config = dict(
    experts_per_token=2,
    activation='bilinear',
    moe_layers=[2, 3, 4, 5, 6, 7, 8, 9, 10],
    router_score='softmax',
    normalize_top_k=False,
    routed_scale=8.44,
    balance_loss=0.0038,
    groups_per_token=3,
    init_std_router=0.034,
    tie_embeddings=True,
    optimizer='soap_variant',
    lr=0.00344,
    beta2=0.99,
    train_tokens=276100000,
)
Below are experts of layer 3 (counted from 0) of a mixture-of-experts language model. Rows are named router (the router's row for the expert) and show model dimensions 112-223. Each number is 500 + 50 x the weight over its row's rms, rounded and kept within 0 to 999. Numbers have three digits each.
After each expert's rows: "mostly gets" lists some tokens that are sent to it at least half of the time. This comes from a sample of Wikipedia text that the model never trained on.

# expert 40
router:478449505589460479522451520507459543452551467416495593527459487373524523548522522518534487555617555479433524509533432463523480433483517523476389448542602524435427420534569597523490564488515558520502478532517538483594486459450543507564431565499601453528462438468605494535542601505485532464509526436475462461491543512436495529542440488487
mostly gets: "ent", "end", "sequ", "ant", "urr", "vers"

# expert 43
router:494551422433568477572487483553500552477542451482450491599484436613474468555461513475403433423452468494431572496528563522531461505491565536533454529615393560440432566487509560481468569536483599519459511571544424466503453411566531434553473513467461460504456513545583454413376537453541542520482511539501513449521427610538500478527448427509
mostly gets: " their", " his", " its", " a", " an", "The"

# expert 47
router:501430497404547502503519568582554454562521596502525566483499534465438537545515587525494550471459461488523529479491567459473525483444538540521559470508421485562478525636553496457584515391492493555543564522481501454550559573575463466558472505527495467495634534502458536500585536618488499557506492533516479415498503452553526468541576457632
mostly gets: " used", " released", " made", " won", " based", " held"

# expert 16
router:480494451512554545475436513603475455538453496522492515491524490551538488447533537515512410482495484534568501439502490487464457475474555488442542454577480467563573546637505545528495544434508462429518485430514510483572486561438559482450485487504458576582452564471514529473365505443540421569393429501458456522616435508487486514467522546480
mostly gets: " Alex", " Joe", " Chris", " William", " Kevin", " Brian"

# expert 32
router:476500402521499465485528495500500548458402509502614493473457499458515501523572630512514457540502457490490472661559538496539481512470488536507488545565445529494576488482527473518573393573454481464463476499456477592537621566565504546495469482484560501438535503542500507537513476499468520485451529513573489540474487578499500564473444504489
mostly gets: "present", "Gls", "Japanese", "born", "which", " guitar"

# expert 13
router:465425498515521459463551590429507511526392603439518535493630514452575580538518458595519453593514543489435471513499489501550557439403484445517541465492486526555533521468578500550525487516486354568508460527593405518573568483538455508536424480454499511504461509581532463560555435519499569546462488459510480513480559544472584596528506480464
mostly gets: "ular", "ious", "ical", "ational", "atic", "ological"

# expert 12
router:457459452465608585487486433542437469471499492479445555509463436465479448468486467514425472542473410558517501522489530392537445500474499491505486606524485434491447485476483505546557493454444479523485414568553459607504533465498546529477428389605493426472535536539550454605524467470656425612505496517592510452592445535428570515423492514575
mostly gets: "\",", "),", ",\"", "\")", " was", ","

# expert 0
router:553471408485500506398505435550507467459395523503609496456513529522556523498430485499525555463616498505466536466458505536551502577563587448532483450546558558504600532492502462410431552458522461474459588544499460472502483488574480485527461507520482578486488562484486531494497504508535502549521430509381475435435521527493472562480459497462
mostly gets: " during", " the", " for", " various", " in", " at"

# expert 14
router:443515507514553509552575538475494559569436589465537548548457500535612426441474540509431572603497543547502575486411460470545477480503481495505480513542521442469448428481441437576493562513571479438471475451536471507520488503485543435515540446591505510522540544399502516507499437541536535553612515534480558516410434503528378527502507612527
mostly gets: " However", "History", " During", "After", " until", " Genus"

# expert 4
router:483452586401482514438422552472529470467503555513504554506499496523524504556475506520519433437531455440453417495514462458479480489416506484470555460573502614493491546401439511554430548451481393487467421445447457548478482525437506487475466524506552372531502540508423532582520451544581519577525413423442548487566510480520562597467575560458
mostly gets: " =", " Animalia", " politician", ".,", " et", " Cemetery"

# expert 23
router:610471423485480509467528533496473491379512473527528561436493495479577391599503525494520573436396536469491477524487559445522475480532527528527558405561574433447425509528568522462521485473523438573352551524521513544467484482575476530499602520423412532572452557546519587501436486503509493513524553435581364558545518514658572517591528613536
mostly gets: " won", " received", " began", " made", " joined", " worked"

# expert 42
router:458472576601531494454547521495426515555585639533586508456408495568467420469577475515483505489557554545426499495469425462537514490486536540516488519489500568509434469480542494543453542466557432455503546474531468496430537482483464472446484426584541552526517484439467396520493476508522540480599518572456523542559544447483496412523442528466
mostly gets: " later", "John", " then", " century"

# expert 46
router:506507489512401524484445519442534555518539496431571494488436462465591451543509524483451535536505480427520427516470448458504372518456490590529484449550502536544503400465502523471571493490404449433559431512527509444503511519475486498506479422453498509428467367508543480536549423513541581442578505514487470538462534445536508432456497509495
mostly gets: "ism", " Opposition", " Party", " movement", " minister", " activist"

# expert 18
router:467410454522475526572487578502554469541446594521529615461511494472498471485493520465557434528484391419543542524466517494452552414411414427490524451458572524547459487542409497407477494493495577550540478490482488495548496461469456493455474410440489484483562432440404530508593520484521494460534564499559457481548533470519463510512580526386
mostly gets: " c", " d", " b", " Co", " co", " m"

# expert 6
router:466519503512592560569510406487510480486469559503501517444505453481479396426520527488475490547485452449427427533413504470497479476587433455559583539529543525491520444536513578491536529477477536468498497531473462431516486454417571448436459545410578568407498360522418594522430503414464516415507545604521534573512512456403395410486441508496
mostly gets: "op", "p", "ob", "yp", "rop", "ip"

# expert 35
router:471469488494473510478421402515513546480493498464485484497531471481488518490573514479596553582599502449524458472582406396503527542375396469578579424589472568565505452396477535427585539500559508509509365560405516426512492498488507511425509452417550521498467517440536491522477510454489401455384426528462591460484540519422516359553555495434
mostly gets: "ac", "ur", "c", "anc", " Ac", "uc"

# expert 26
router:452563552497494471472560536444594462502476561523553526477489492520578517542473522500520514487502578560493430416467514417452520511539534436568529460434513583510464471540552650497502538498487551468453491488530558479474434476580554494473518555473498429466410514518464421564515520585532561479472507457554559649620511532513487491462506478441
mostly gets: "U", "K", "O", " USA", "Z", "Q"

# expert 41
router:430479563528440458583509470580421446669509574432523541517507549574494426513558435440517493479383549552529511495568535501442414547451523517452565592530473516450490509510497476562591458496526480493547439496466475447426539478397515515519528470504496467466445499485594485539537524491518512597582535499492459544431519446477443627454535466428
mostly gets: "\\", " \\", "_", "^", " Episode", "{"

# expert 29
router:555548551512472492540502594508522501513413410414510490509545499421457603414545444482515510511522481540442436567493549521589515475410511519505538514348505504572530466541601469462496506529448468395474561576505484516524537543500448438478457541539451430457451450549565564513525473428497486529449479431456531484489533446425574474506439478464
mostly gets: "y", " west", " east", " MPC", " south", " disease"

# expert 3
router:535475527461576453525402433462519559515552510523509529493498452478502495550600416470603530413558481485476481569421489524475414547553572516494466452464509457490382499435427521497547561470549514514561512573553510533495541406514509539493405514552480554429532598520542513571490505497441514469453528510486540531494606487548526473485385558523
mostly gets: "arg", "č", "unn", " following", "rov", " next"

# expert 5
router:518508532553499546445521490558570585485532428537456470524594537575487431516514438502446556605472501454589473504541419501526490497503507477494450391343579509459538524450554494485443438549548454525415491468492529482534552516433473608482489428568532480395438443447409443463522423446505478486520458422473509546529413503553524529587462484565
mostly gets: " coach", " tournament", " club", " medal", " league", " season"

# expert 9
router:495490508466546485553454517519533448513442455350515495554465429441472566478566443515365513546451460507359474553567501377408485511504456527511545566517477539504465512535509482528447503508622498588558464455570543528474498531526494428443484518468559504477543536472551472511507416455626518511484477538536417445482509463569455529558416544513
mostly gets: "°", "″", "′", "–", "%", " %"